config.toml
d_shared_expert = 128
normalize_top_k = true
routed_scale = 1.5
balance_bias = false
lr_router = 0.00121
norm = "rmsnorm"
optimizer = "soap_variant"
beta2 = 0.95
seq_len = 1024
Below are experts of layer 10 (counted from 0) of a mixture-of-experts language model. Rows are named router (the router's row for the expert), gate (a neuron's input weights, with its number), up (a neuron's input weights, with its number), down (a neuron's output weights, with its number) and show model dimensions 0-127. Each number is 50 + 12 x the weight over its row's rms, rounded and kept within 0 to 99.
Before each expert's rows: "mostly gets" lists some tokens that are sent to it at least half of the time. This comes from a sample of Wikipedia text that the model never trained on.

# expert 7
mostly gets: " ==", " ===", " Coordinates", "|---|---|---|---|---|---|", "|---|---|---|---|---|", " JPL"
router:36 52 59 31 22 55 55 38 39 44 47 58 47 44 54 50 39 37 68 26 58 52 42 30 44 39 35 61 63 39 44 64 48 47 69 69 76 41 60 54 39 49 46 37 53 30 56 55 40 47 31 31 32 41 38 54 28 59 37 40 23 33 47 65 53 53 44 41 59 49 43 54 49 54 31 68 27 47 56 46 49 39 56 51 36 55 38 62 57 33 39 61 41 32 58 51 63 54 67 79 59 42 46 25 33 42 48 56 48 53 44 34 54 43 55 37 43 54 61 39 47 55 26 63 30 56 55 45
gate0:46 37 29 63 23 70 40 45 35 43 47 67 72 53 51 45 56 47 59 48 51 68 66 52 40 45 57 44 59 60 53 60 47 66 65 68 59 38 32 65 55 49 31 53 62 62 47 46 57 53 65 25 48 53 77 35 52 63 60 51 48 43 53 37 48 38 49 35 50 40 57 67 52 38 43 45 55 47 44 65 60 69 41 57 42 46 34 54 49 55 33 26 70 48 58 83 34 53 49 60 53 43 50 57 49 21 45 27 49 40 55 32 38 50 39 35 54 36 46 34 57 51 70 52 50 45 80 43
up0:60 42 71 45 64 44 57 54 62 55 54 43 43 49 44 59 41 55 32 53 59 31 31 44 60 51 44 51 51 54 48 44 52 41 34 32 37 53 61 36 49 47 69 55 47 50 41 57 38 39 37 79 38 45 29 67 53 42 42 50 45 52 53 48 43 67 71 72 49 71 36 34 55 66 54 67 48 62 57 30 60 37 62 45 54 52 60 54 48 41 59 77 30 53 42 16 68 40 42 33 52 56 42 49 64 82 63 57 47 55 43 80 56 48 69 66 37 60 57 56 45 61 39 48 54 46 27 53
down0:39 54 66 60 23 42 51 42 68 53 54 40 43 45 59 48 49 48 61 49 44 45 48 68 49 41 46 32 79 39 44 48 57 56 34 47 57 66 64 15 60 38 59 46 70 52 48 65 61 40 46 60 21 36 65 49 51 44 44 66 65 59 42 62 56 54 69 63 44 61 48 34 49 33 36 45 66 49 49 65 61 37 43 34 63 60 28 37 48 40 50 48 44 56 70 68 27 41 63 37 70 57 49 40 26 47 45 36 56 30 56 56 48 57 42 40 63 54 53 61 68 48 68 50 69 57 61 45
gate1:26 52 45 55 45 42 45 37 22 38 39 39 35 58 51 42 43 40 54 56 57 67 49 30 54 58 42 40 46 50 41 57 57 35 40 66 52 47 57 58 56 52 50 47 47 41 60 53 62 32 46 55 45 44 41 71 81 52 45 61 49 54 36 55 53 32 40 56 54 53 50 48 55 49 35 60 57 32 60 54 52 36 55 77 63 34 34 66 60 19 41 33 60 45 43 38 72 61 49 44 53 37 51 32 64 36 54 49 44 44 57 04 34 39 34 42 50 32 41 30 33 57 48 60 48 32 43 55
up1:68 44 68 57 50 49 63 71 57 50 47 56 60 43 60 56 50 63 35 40 49 34 42 50 50 54 62 53 45 23 44 53 49 54 50 49 46 61 34 34 58 48 59 41 51 42 34 22 49 75 58 47 58 51 36 46 31 45 30 60 74 41 47 59 56 65 41 51 46 61 57 52 44 75 59 59 52 51 28 50 41 64 61 47 48 62 43 44 40 86 74 58 45 61 42 55 20 42 47 59 51 60 53 61 24 56 43 35 54 72 51 78 52 61 89 57 55 54 51 51 53 41 55 50 45 56 57 56
down1:57 71 72 53 46 68 25 44 35 57 49 32 46 44 36 51 64 57 30 47 63 41 49 59 38 59 44 47 48 46 60 38 46 66 30 53 42 49 61 63 53 72 66 66 54 55 56 51 60 48 80 74 72 34 77 54 70 48 66 52 86 48 52 50 45 53 50 44 69 65 52 29 51 38 59 41 55 45 56 80 49 42 54 79 42 62 32 49 40 45 64 44 56 60 51 33 39 43 46 43 47 57 47 50 46 60 49 58 50 46 43 42 46 56 42 52 50 38 41 67 43 34 40 43 63 37 34 61
gate2:52 58 56 75 34 41 36 54 57 49 41 49 44 37 54 43 48 61 48 69 52 54 58 60 54 38 59 49 52 32 25 27 69 51 69 50 63 52 33 12 52 55 48 50 50 52 62 34 62 49 61 41 44 40 53 57 50 50 40 69 45 64 78 69 57 34 56 46 52 57 49 58 67 49 42 39 29 46 40 48 34 56 48 74 60 63 76 65 37 42 42 68 64 54 46 70 51 65 65 65 49 56 53 27 50 56 55 33 45 65 68 40 43 52 34 31 39 41 42 35 63 50 66 48 56 41 61 47
up2:70 59 42 52 59 41 40 42 54 43 53 41 46 48 52 44 49 49 46 46 59 34 62 41 37 50 72 61 51 51 72 60 64 44 46 50 59 51 32 40 56 34 72 47 49 35 59 48 66 47 44 71 21 53 23 46 63 54 40 61 43 53 46 64 70 55 50 56 63 63 38 34 50 45 62 47 49 47 37 63 54 64 70 46 53 46 44 69 64 55 23 62 29 58 47 47 37 40 51 53 66 50 37 39 49 39 62 46 33 77 44 68 26 72 40 38 61 78 52 36 54 51 35 50 53 46 77 36
down2:52 45 37 67 37 51 79 59 64 45 36 24 37 42 45 45 41 58 70 53 43 45 53 56 67 48 51 52 56 31 50 61 36 69 38 30 52 38 81 50 62 51 51 64 77 42 64 47 55 51 35 44 39 25 40 50 40 35 33 44 57 35 53 62 33 60 29 54 52 35 54 59 59 60 48 62 41 34 66 55 47 44 25 65 75 34 56 56 50 58 74 47 37 29 59 51 53 62 72 52 45 42 27 50 45 55 59 50 56 38 55 48 64 49 52 37 50 34 43 56 64 63 54 46 60 60 42 54
gate3:42 58 70 24 56 41 51 42 55 52 59 61 53 65 61 32 68 53 59 61 32 46 49 59 57 51 51 50 37 71 61 61 52 52 51 33 53 71 60 32 55 28 44 64 54 44 44 36 48 44 36 60 61 68 73 46 56 44 31 61 66 48 53 62 33 46 52 52 35 43 31 50 75 33 26 48 57 54 47 69 41 18 32 51 51 42 58 44 73 65 38 44 77 45 50 57 55 72 41 57 61 52 57 59 48 50 60 70 50 46 61 52 63 53 43 37 49 45 42 45 40 69 51 70 63 63 52 64
up3:43 61 67 30 58 36 54 46 52 47 57 64 45 68 60 34 55 55 66 61 14 45 61 47 54 58 38 52 40 69 64 54 56 53 48 43 48 71 66 24 55 22 47 67 58 43 42 37 45 48 49 39 51 59 70 43 48 47 25 62 61 42 42 62 36 46 55 49 49 41 26 47 76 39 33 58 53 45 50 49 43 20 46 57 55 45 55 51 62 61 37 28 73 37 52 53 63 64 49 61 59 46 56 53 59 47 60 74 40 37 66 36 54 49 47 42 31 44 44 49 50 63 64 68 69 55 54 67
down3:32 61 61 49 72 68 65 33 51 51 40 59 58 37 64 28 74 46 65 50 55 80 42 68 61 38 37 37 42 40 49 56 58 44 60 48 77 51 53 45 46 24 52 45 51 42 35 55 55 62 42 38 24 56 25 42 52 53 51 57 52 42 52 65 50 61 32 35 55 56 45 60 49 40 63 39 54 61 38 66 40 42 63 54 62 37 42 51 47 50 76 53 54 46 37 58 59 63 35 40 62 40 58 53 69 45 56 63 43 58 29 52 60 53 70 45 27 58 45 31 48 52 53 32 27 70 58 59
gate4:50 44 48 58 56 43 36 29 46 37 55 41 60 31 74 55 73 47 47 56 25 52 55 24 63 63 42 53 40 50 31 55 35 59 54 53 48 55 62 46 58 52 58 49 72 60 28 53 53 26 59 41 48 46 56 32 27 75 47 41 45 37 57 39 41 82 49 48 61 46 46 33 46 46 47 62 64 48 42 52 50 47 48 47 78 49 32 59 66 36 39 53 48 76 35 47 60 59 61 61 41 40 64 38 33 47 42 69 46 47 73 44 37 48 44 47 52 70 49 33 46 43 43 56 27 62 58 68
up4:47 43 48 43 55 75 56 76 52 47 55 63 61 43 31 39 40 59 51 46 77 35 52 61 63 65 47 34 58 46 62 74 57 62 68 63 66 58 50 44 42 43 47 37 48 50 79 33 53 40 47 56 53 41 43 52 45 39 37 45 55 54 66 59 46 48 53 34 36 75 44 49 32 35 74 52 48 71 48 49 56 50 43 48 40 32 58 63 40 56 62 59 54 29 61 63 52 38 55 32 56 50 54 64 47 63 57 43 51 76 42 55 61 41 70 60 33 56 43 62 57 57 77 59 65 65 29 28
down4:53 42 54 50 65 34 46 60 41 61 41 68 46 52 50 46 59 39 42 59 50 52 65 49 54 52 39 63 42 50 50 42 54 53 40 53 31 59 57 55 55 59 57 70 39 86 38 47 43 66 34 58 48 70 48 54 67 59 81 45 54 66 67 45 49 37 68 36 44 42 65 45 54 56 46 52 49 48 62 51 61 67 41 70 66 45 52 55 67 51 30 52 63 60 42 53 79 64 49 37 13 68 45 70 61 51 55 43 35 43 79 44 56 42 56 25 60 52 70 31 52 63 47 50 52 53 49 68
gate5:25 39 47 29 58 60 41 39 43 52 66 52 63 42 42 54 39 38 62 65 59 57 53 26 37 61 44 29 49 50 55 45 40 64 59 46 62 65 62 44 33 69 34 56 48 58 49 36 40 41 38 63 49 60 26 37 71 64 49 49 64 50 45 19 71 36 51 53 59 66 56 41 63 38 53 39 42 67 48 73 65 58 38 62 55 68 66 78 46 33 37 28 55 62 55 45 67 46 44 42 63 38 43 55 61 37 56 44 54 84 47 53 56 52 51 47 48 49 62 48 53 39 40 58 65 42 54 65
up5:29 34 53 37 63 52 45 42 35 66 55 57 61 52 47 53 46 30 62 65 61 70 48 28 41 69 51 30 53 50 61 58 45 65 68 49 74 70 62 39 39 69 34 42 52 56 48 32 42 45 42 56 44 60 30 45 76 59 63 49 62 44 46 17 73 31 51 57 45 62 59 46 58 35 58 40 35 52 44 69 66 57 57 61 51 68 59 66 39 33 38 29 66 65 54 43 63 46 50 46 63 36 34 52 48 40 55 48 54 73 49 48 58 53 61 50 55 43 61 43 63 46 50 61 48 45 64 71
down5:45 52 59 35 30 57 82 44 34 67 67 44 45 49 45 53 44 46 75 38 42 54 64 24 32 48 45 78 61 37 41 41 56 60 53 60 71 61 60 51 50 69 50 46 48 49 69 58 65 42 40 32 35 47 49 39 53 58 64 49 42 28 54 48 65 35 36 64 55 55 30 53 59 62 57 52 51 46 46 35 58 63 65 45 49 44 38 40 48 35 71 53 57 32 70 72 81 57 48 63 58 60 69 43 50 66 64 70 57 68 51 50 36 45 46 64 47 55 46 52 57 34 41 46 57 40 57 49
gate6:55 22 62 73 31 50 28 63 51 38 28 36 55 58 48 28 32 39 50 62 73 44 58 50 63 43 44 39 44 59 39 52 57 50 71 46 55 53 45 57 50 53 52 17 60 46 49 55 65 47 58 58 57 50 54 44 52 55 53 49 54 09 46 40 52 52 61 48 38 53 49 55 59 22 52 34 42 54 50 40 40 45 46 52 70 51 68 57 49 48 42 26 49 50 47 57 40 65 43 43 45 50 46 36 38 81 56 62 45 55 50 29 52 37 44 44 65 61 53 44 81 58 50 71 31 31 45 51
up6:44 38 40 51 49 33 45 51 60 34 42 30 57 51 44 38 08 47 67 59 61 23 34 61 43 59 56 46 51 58 47 47 55 55 52 32 64 58 36 33 80 48 66 41 61 44 71 64 44 31 54 41 38 27 47 36 43 36 65 47 53 36 37 47 64 39 55 54 55 52 49 62 44 60 52 53 51 34 73 46 33 76 38 44 76 54 50 54 48 39 50 26 52 30 51 50 68 46 60 53 50 54 38 39 59 58 51 52 52 36 36 38 32 51 42 45 61 47 61 43 73 48 58 69 52 39 47 54
down6:47 46 43 45 39 47 74 23 52 45 44 53 32 59 38 39 44 32 49 58 33 33 55 54 54 38 38 60 57 45 52 64 42 45 61 41 74 72 60 67 47 36 34 35 76 50 28 63 50 55 48 58 55 27 33 71 36 66 55 52 30 42 49 62 46 47 27 51 57 67 34 60 59 48 32 42 68 55 36 48 51 51 44 48 52 25 41 41 66 67 42 27 45 28 47 72 39 47 50 55 36 47 40 57 42 53 64 39 42 31 44 59 61 53 50 59 48 49 66 56 52 54 53 26 54 61 61 45
gate7:69 48 55 50 54 36 43 44 51 33 55 65 33 57 57 60 54 60 48 56 67 31 47 52 67 41 56 41 52 60 56 35 66 67 34 50 72 67 65 63 55 52 45 54 43 47 70 48 63 42 51 31 55 55 29 53 55 56 28 65 51 70 50 60 73 49 53 67 51 40 22 68 53 62 36 53 54 79 38 64 56 47 51 55 41 36 24 53 33 48 51 51 79 54 62 33 49 42 39 71 53 38 52 41 55 59 50 48 45 31 53 49 56 36 44 22 35 45 53 45 66 40 52 68 52 38 66 41
up7:14 53 34 24 43 61 42 58 58 87 55 39 59 56 51 38 44 41 68 55 61 49 49 35 46 45 56 62 57 58 48 71 32 44 60 49 48 38 58 41 52 39 50 69 54 63 41 42 49 47 52 63 44 50 51 51 48 49 57 53 52 50 19 47 39 62 45 66 61 36 68 43 28 45 73 72 19 39 59 53 53 52 50 42 47 67 64 41 52 60 44 39 43 46 25 71 51 42 52 44 43 52 64 77 66 50 24 33 59 48 46 42 56 47 60 62 51 64 47 57 39 49 59 48 43 56 34 59
down7:70 48 52 39 51 48 60 53 47 67 60 66 54 54 48 56 61 68 46 40 32 55 60 37 24 54 55 52 46 37 59 47 65 62 44 40 36 45 42 53 45 43 55 57 40 62 53 69 56 51 49 17 41 40 65 48 65 59 39 66 63 59 52 46 78 47 40 57 48 77 70 48 47 55 65 38 32 55 56 37 63 48 51 49 54 57 28 55 46 36 43 39 50 26 56 47 59 61 56 75 65 83 39 49 46 47 78 34 69 49 41 29 44 40 65 41 35 57 60 42 60 34 60 49 62 53 39 39
gate8:33 62 40 51 24 62 44 41 44 44 45 21 53 33 50 74 53 72 30 34 39 58 70 32 28 40 35 61 54 48 29 63 56 44 40 61 47 44 41 51 65 33 34 56 67 44 46 51 50 59 75 67 44 55 63 50 49 55 63 36 56 35 41 54 42 51 52 52 60 55 71 53 53 81 59 40 56 30 41 44 55 57 52 43 34 33 34 42 52 55 44 52 70 52 79 34 48 39 43 54 37 53 47 70 59 67 52 45 52 42 75 52 51 46 51 67 54 48 44 50 42 55 51 36 74 57 51 53
up8:66 54 38 59 53 53 64 22 40 38 45 56 37 48 67 73 40 64 43 53 70 55 64 38 40 35 78 68 43 59 38 58 47 40 75 67 43 55 49 57 60 32 54 56 63 67 42 62 50 50 57 81 59 43 72 60 53 47 51 49 44 35 43 50 42 56 42 58 57 62 42 41 43 67 26 30 61 47 43 72 49 40 50 37 59 62 56 62 49 55 28 53 51 62 56 59 45 28 63 56 60 66 66 54 65 70 56 36 41 42 73 40 53 59 52 55 48 42 55 34 62 41 53 32 62 42 41 41
down8:67 49 64 44 35 30 70 54 61 43 58 51 64 57 37 61 45 65 56 38 43 47 53 38 43 42 60 63 54 39 41 58 50 53 59 58 76 68 41 67 54 63 37 29 66 44 41 54 34 64 29 41 40 40 36 54 53 74 57 80 64 63 30 46 77 46 73 52 57 58 75 45 43 60 46 46 57 38 47 36 24 41 62 37 54 39 67 51 53 65 61 59 64 47 62 48 73 39 56 50 53 52 55 73 65 66 54 56 60 58 54 24 39 46 57 63 52 45 50 49 47 51 36 54 63 51 52 42
gate9:40 51 42 37 34 42 18 59 52 42 46 47 58 36 47 43 56 65 50 47 66 45 55 51 27 44 48 42 70 22 34 49 58 66 71 53 55 48 69 57 64 51 42 61 41 49 53 38 30 42 45 44 33 54 34 34 44 57 35 60 49 66 34 58 44 37 62 74 41 48 45 44 30 75 40 69 51 55 44 50 37 54 55 61 52 56 44 64 57 47 54 39 39 50 55 59 47 39 40 64 54 64 48 55 51 84 37 21 78 47 64 55 66 37 50 63 60 66 58 29 37 44 56 44 52 63 60 51
up9:55 45 42 52 46 62 56 58 58 59 51 51 53 27 51 57 49 46 24 45 67 46 54 32 72 39 62 47 61 43 41 55 55 44 81 61 68 67 41 37 63 40 51 46 56 53 50 36 51 50 35 44 34 43 47 51 47 46 55 62 59 50 54 73 33 58 34 57 41 36 50 35 49 56 47 74 52 82 46 58 38 46 72 39 48 57 43 43 33 51 43 37 72 63 59 38 78 60 19 60 54 52 52 34 58 33 54 57 61 41 57 76 67 38 47 32 63 41 63 53 52 33 53 58 59 75 57 49
down9:43 54 84 35 39 51 44 32 45 46 49 50 31 76 58 41 67 37 56 75 59 60 51 38 20 77 43 46 52 51 51 55 36 54 50 54 27 62 49 53 58 52 46 49 34 58 42 64 48 52 41 53 48 44 64 53 56 37 53 68 56 32 54 35 42 33 54 35 40 61 53 37 38 60 46 53 45 32 52 28 64 70 49 55 60 56 49 48 56 31 51 61 51 29 32 46 59 47 62 49 41 31 60 46 56 32 43 60 53 38 55 65 44 32 30 52 49 46 76 62 38 58 28 50 49 54 58 23
gate10:34 64 18 40 37 49 37 63 33 60 25 55 63 48 45 46 43 55 41 27 52 63 62 56 49 47 47 52 72 59 68 52 58 40 43 49 65 50 43 46 58 48 43 48 44 35 57 67 86 52 38 41 48 31 43 25 57 42 81 39 74 43 40 51 29 51 57 60 57 57 47 54 67 53 42 55 39 49 55 53 35 52 57 61 45 59 57 43 54 47 50 31 57 47 52 38 40 32 58 38 43 46 82 33 70 70 58 69 50 53 61 62 29 59 48 30 57 40 55 49 54 49 52 43 59 39 60 60
up10:77 53 85 70 55 44 48 45 47 46 81 51 57 35 58 49 61 69 57 53 38 37 58 77 48 41 51 67 45 59 27 42 34 39 34 32 22 63 44 48 51 47 56 39 53 43 57 54 36 42 49 37 75 43 50 52 51 56 57 41 48 26 67 54 66 49 43 37 53 35 49 44 34 55 62 45 52 64 37 51 57 59 27 39 70 58 51 40 51 47 52 52 30 41 55 64 49 55 26 66 59 41 27 52 58 36 53 52 53 46 53 24 46 37 40 70 56 51 44 49 49 45 41 58 54 52 66 43
down10:43 53 43 66 54 50 59 54 25 38 55 56 35 58 57 42 37 55 66 70 33 29 37 55 52 47 28 50 50 56 48 54 45 55 44 35 40 39 84 56 30 62 57 40 55 51 47 51 62 47 45 62 57 53 45 52 50 71 22 51 40 44 60 60 59 25 69 45 58 30 46 60 57 57 34 73 46 49 22 69 28 62 44 52 24 53 46 62 54 39 74 29 47 53 53 27 42 50 71 52 58 69 37 48 53 66 55 42 55 62 48 36 56 59 42 46 65 41 47 53 40 67 54 38 55 54 40 45
gate11:39 48 46 66 65 62 37 47 65 61 26 56 26 49 42 58 54 31 55 69 35 48 63 74 39 42 55 51 61 59 47 71 70 55 53 53 54 54 38 44 48 40 58 55 58 61 54 36 46 32 53 53 49 42 37 54 61 48 49 44 45 52 59 48 45 37 42 53 36 67 45 54 42 49 33 64 34 59 41 48 44 41 45 40 32 43 53 46 32 66 52 30 63 59 61 63 48 60 34 56 38 65 59 23 31 40 68 44 67 61 38 69 66 74 74 60 71 37 35 32 60 62 51 36 49 51 68 28
up11:48 55 50 57 70 44 61 28 67 50 46 45 45 53 66 51 67 45 45 66 49 71 47 54 48 62 54 31 72 64 37 58 78 36 42 61 65 35 27 58 52 34 66 48 52 43 40 36 55 34 44 43 55 51 31 59 68 45 57 15 50 39 62 71 49 44 61 50 57 58 55 44 62 58 31 67 44 64 45 49 55 40 22 48 47 32 51 43 42 64 31 36 45 70 68 56 48 59 52 44 63 46 73 36 54 51 60 42 46 60 45 64 50 71 64 61 58 34 46 38 52 54 62 62 59 56 60 31
down11:44 32 55 40 36 52 59 59 61 47 43 49 17 47 53 45 65 54 52 65 58 51 48 61 38 53 56 63 32 49 66 42 55 54 50 39 57 46 38 60 71 54 64 48 44 38 56 29 47 47 55 45 46 62 60 47 23 54 47 40 58 53 54 55 58 50 55 61 49 55 66 42 48 41 53 39 54 50 79 27 65 29 81 51 51 47 57 63 61 53 26 87 49 49 23 50 69 46 41 41 64 41 63 48 46 54 55 67 29 38 63 57 55 59 29 40 37 60 60 48 56 66 53 50 53 66 82 56
gate12:65 43 51 32 42 30 41 36 42 46 58 34 59 51 38 37 46 47 47 52 37 64 46 63 50 57 52 43 51 41 59 63 37 48 40 57 28 40 45 54 45 55 61 48 53 60 50 54 60 86 61 49 64 44 40 43 56 56 38 49 33 33 34 58 52 50 55 60 63 57 64 47 40 35 49 53 55 28 52 84 44 74 35 46 63 59 61 50 59 40 50 35 43 63 70 56 31 55 35 33 73 49 56 45 58 25 55 50 41 37 36 39 42 27 69 38 33 44 28 64 70 59 54 50 51 53 75 62
up12:54 58 59 48 65 47 66 66 63 31 64 52 51 21 59 41 73 64 30 42 65 33 70 54 33 46 33 65 60 69 37 58 54 47 50 63 77 52 46 47 39 51 52 53 54 39 51 48 56 33 60 42 65 63 43 63 30 43 76 60 51 40 42 55 56 46 38 60 46 44 56 41 41 50 59 32 70 48 36 24 43 39 42 42 46 43 48 51 53 55 59 66 57 44 21 14 54 53 60 54 41 57 60 49 47 44 40 51 76 44 62 57 60 63 60 59 50 39 54 34 52 58 39 55 49 46 21 52
down12:62 57 40 55 78 53 47 47 49 47 47 53 47 56 29 64 56 35 38 60 53 16 40 64 45 73 54 50 54 68 45 64 45 61 34 47 52 25 34 57 52 65 43 39 63 64 61 46 62 44 70 55 67 65 43 44 48 43 65 51 47 35 62 56 35 51 47 32 36 45 66 39 51 47 35 52 43 47 47 58 32 54 37 40 34 69 44 47 47 44 24 31 38 71 74 57 47 36 43 62 32 64 62 55 55 50 61 32 54 48 62 49 51 51 42 48 77 33 52 74 41 44 46 54 46 69 59 38
gate13:34 58 61 68 66 62 57 14 41 43 45 56 57 42 50 55 59 28 42 61 56 55 58 53 61 34 44 53 28 53 34 62 65 46 58 65 53 37 48 44 58 21 55 43 61 39 52 37 37 49 42 32 41 35 47 39 38 22 39 60 43 48 45 67 42 36 63 41 58 36 39 56 45 32 52 52 41 45 61 68 46 66 29 45 40 34 63 30 52 48 48 60 67 72 36 36 44 55 50 60 58 33 38 43 67 51 42 54 33 43 52 51 49 36 65 27 46 73 41 48 49 53 52 58 60 29 37 33
up13:57 52 46 54 66 40 69 44 51 71 47 32 52 63 42 45 90 37 50 51 60 63 63 42 45 44 57 42 45 34 52 46 39 61 35 78 45 44 46 64 43 31 44 48 29 49 38 42 57 34 38 27 45 32 50 38 63 20 34 48 52 29 47 47 49 41 34 49 42 47 48 61 77 48 46 54 63 53 43 57 65 59 53 72 46 51 59 36 56 42 53 53 52 58 53 43 59 62 45 77 62 45 39 49 53 50 51 60 55 40 85 55 63 55 70 39 61 45 21 64 57 50 38 49 60 55 51 62
down13:58 45 41 52 52 70 30 46 55 38 36 58 41 49 39 61 32 31 60 47 59 39 47 47 60 53 56 34 59 64 64 45 39 40 53 48 67 56 38 53 61 45 77 61 52 51 52 46 56 48 46 41 47 63 31 58 35 56 38 35 51 56 42 41 19 65 46 47 36 74 40 72 49 51 49 61 25 55 51 40 23 57 61 61 55 60 24 32 65 34 66 59 60 54 46 54 54 47 35 32 46 42 62 37 53 47 24 56 45 69 49 45 58 73 27 43 34 56 48 81 46 47 47 58 59 45 66 50
gate14:36 35 61 42 37 49 20 58 66 54 71 59 55 44 38 67 45 38 46 59 63 29 64 46 59 46 53 33 60 47 44 40 62 74 68 51 78 56 63 37 36 52 48 69 51 57 68 22 45 63 52 43 62 52 46 54 44 69 55 54 61 48 59 67 70 62 50 40 31 72 48 42 40 54 39 57 41 54 39 63 40 49 19 40 67 63 42 57 43 64 58 51 73 37 50 67 55 41 58 40 43 56 41 62 50 31 38 49 51 53 47 41 52 50 57 62 61 67 51 42 58 41 55 34 54 73 30 53
up14:74 62 32 53 61 56 71 35 36 49 26 33 61 61 57 45 55 64 49 50 31 80 40 64 41 46 35 58 34 29 64 60 50 37 35 46 24 44 30 41 53 46 57 45 42 32 38 76 34 40 47 55 38 63 66 45 57 39 39 51 30 53 55 30 23 48 65 60 72 29 56 49 56 45 57 36 56 38 58 30 72 52 42 58 37 33 52 38 56 48 48 54 38 55 45 36 54 55 57 50 61 55 52 37 47 78 50 35 50 42 50 51 65 56 40 46 46 36 55 50 46 49 42 54 42 47 59 52
down14:50 44 50 53 74 31 72 74 50 27 53 65 53 48 44 64 55 62 27 61 62 34 63 48 79 44 72 42 39 60 55 51 51 35 57 45 71 46 60 58 52 45 56 33 75 30 53 42 55 29 46 51 32 62 53 66 51 47 24 58 47 38 45 40 58 43 49 37 67 46 62 44 44 35 43 45 43 51 51 59 44 65 65 64 39 66 40 50 37 66 50 54 63 56 69 48 38 70 49 47 53 58 53 26 40 44 46 60 50 49 36 19 64 70 42 66 61 55 58 55 40 56 53 58 66 53 54 46
gate15:33 47 66 50 52 39 57 45 54 54 28 39 43 24 56 53 37 35 46 46 56 41 61 71 36 44 44 60 45 35 50 58 45 54 34 86 48 46 51 57 48 31 65 53 65 56 24 72 40 62 60 76 46 52 59 51 32 41 39 52 53 69 38 71 67 49 46 43 65 46 25 53 47 42 46 56 40 55 68 64 36 57 55 51 57 45 43 51 74 58 36 42 55 51 51 44 35 62 58 48 57 40 66 57 54 34 42 31 44 54 42 37 30 46 42 40 52 66 51 25 56 33 24 50 61 55 38 63
up15:53 59 70 42 42 67 50 64 46 58 72 34 39 49 53 45 61 28 52 48 53 60 27 46 54 58 53 49 51 55 57 57 63 41 57 43 41 64 48 39 46 44 49 48 26 61 57 46 58 42 52 47 48 33 53 40 60 30 56 46 37 43 61 54 30 44 52 56 51 69 53 67 49 46 81 40 59 53 27 39 41 23 35 40 64 53 58 53 40 61 41 53 41 33 60 63 73 57 52 41 70 50 72 31 74 57 53 53 44 66 44 62 61 78 45 70 43 40 34 53 71 69 64 35 41 58 32 44
down15:52 53 58 56 58 58 70 55 58 44 54 80 43 38 48 39 35 76 39 53 50 57 34 46 51 67 52 45 39 58 48 53 49 31 42 46 55 66 57 42 79 34 42 56 39 70 39 34 58 53 60 54 33 31 51 38 56 40 41 47 62 37 63 26 36 62 62 56 38 71 51 60 34 24 59 63 32 52 75 67 54 51 42 53 33 57 44 43 55 58 28 68 59 56 58 61 34 37 48 44 42 26 56 55 50 58 50 26 41 52 55 57 48 75 45 53 49 58 58 55 48 42 45 62 76 62 37 49
gate16:38 44 40 40 45 50 31 39 61 43 50 60 70 60 63 47 60 30 38 47 55 56 35 79 58 48 21 39 57 25 44 55 47 48 45 64 63 44 37 55 69 43 48 52 51 43 41 26 18 39 59 61 60 38 56 60 49 38 70 54 42 54 42 62 47 52 30 33 61 57 58 56 34 53 49 61 52 58 40 43 68 55 37 70 44 63 44 43 39 58 51 38 50 64 60 67 61 55 44 61 83 30 65 47 41 41 51 38 59 39 55 46 47 57 48 49 58 48 62 65 44 46 28 62 78 58 52 33
up16:53 55 55 64 48 52 52 63 49 57 52 36 34 57 44 47 36 72 60 44 24 46 56 30 38 55 78 55 51 79 60 51 61 49 52 48 37 56 68 44 43 45 42 55 36 72 64 69 88 64 45 53 40 69 39 56 35 54 34 56 70 46 49 41 40 45 70 56 52 52 37 47 76 46 56 41 31 40 65 46 33 54 72 41 62 45 64 40 46 50 48 57 47 47 43 36 47 38 51 48 22 62 27 47 54 56 53 68 40 63 44 59 45 58 51 48 49 36 49 33 51 57 73 48 25 38 50 52
down16:41 53 27 70 42 29 42 58 49 53 46 57 74 32 44 30 53 60 45 54 46 56 37 36 37 42 48 45 51 42 45 46 33 69 44 45 60 51 64 51 62 65 70 57 42 73 27 46 76 48 46 60 44 50 36 46 58 51 62 65 58 47 45 42 53 45 57 49 67 52 69 22 32 51 39 46 38 47 56 34 46 55 40 53 46 48 63 52 36 44 38 66 45 55 43 39 44 54 47 50 57 56 46 59 58 55 69 69 51 19 43 42 64 70 41 52 68 64 22 65 61 50 46 52 87 50 28 55
gate17:72 42 50 40 53 69 34 54 40 63 63 46 48 25 48 60 53 59 49 35 58 39 43 45 53 51 53 40 69 37 57 56 61 47 45 37 30 62 35 26 47 54 48 37 41 39 61 60 72 50 61 39 29 29 51 55 53 38 40 35 59 32 31 47 37 35 51 46 51 53 41 45 61 46 49 59 34 63 59 47 44 50 72 55 43 58 54 50 47 57 50 43 57 44 64 43 39 67 31 36 31 45 58 59 52 52 17 34 54 54 63 26 39 14 54 23 71 53 54 43 36 45 55 48 28 53 47 56
up17:41 74 50 33 51 32 42 45 50 54 51 64 47 48 61 59 61 49 40 53 36 34 38 29 34 64 44 57 46 38 42 68 60 61 53 33 33 45 45 41 57 45 52 36 37 33 29 68 38 51 70 43 46 37 37 51 62 46 62 46 53 28 57 54 59 31 58 51 47 59 59 19 45 41 41 64 55 53 68 57 52 46 39 54 60 49 52 36 51 62 49 29 37 48 54 51 46 66 41 45 43 38 83 32 61 70 32 40 65 37 57 70 42 21 53 46 79 55 57 47 58 55 60 44 49 56 52 74
down17:44 52 46 44 41 26 59 45 67 40 56 58 52 76 43 32 48 41 35 60 55 29 55 36 41 46 56 61 37 23 71 62 49 28 59 50 44 54 41 51 65 53 56 45 38 41 63 67 27 29 64 42 52 38 62 66 48 36 27 44 49 50 51 58 70 66 47 63 53 45 37 42 64 52 32 42 51 42 25 72 62 66 32 43 29 33 49 40 58 36 66 59 45 54 37 53 50 43 53 56 43 57 25 47 43 54 62 51 42 46 37 47 49 39 55 62 47 70 61 33 52 67 41 49 52 75 50 65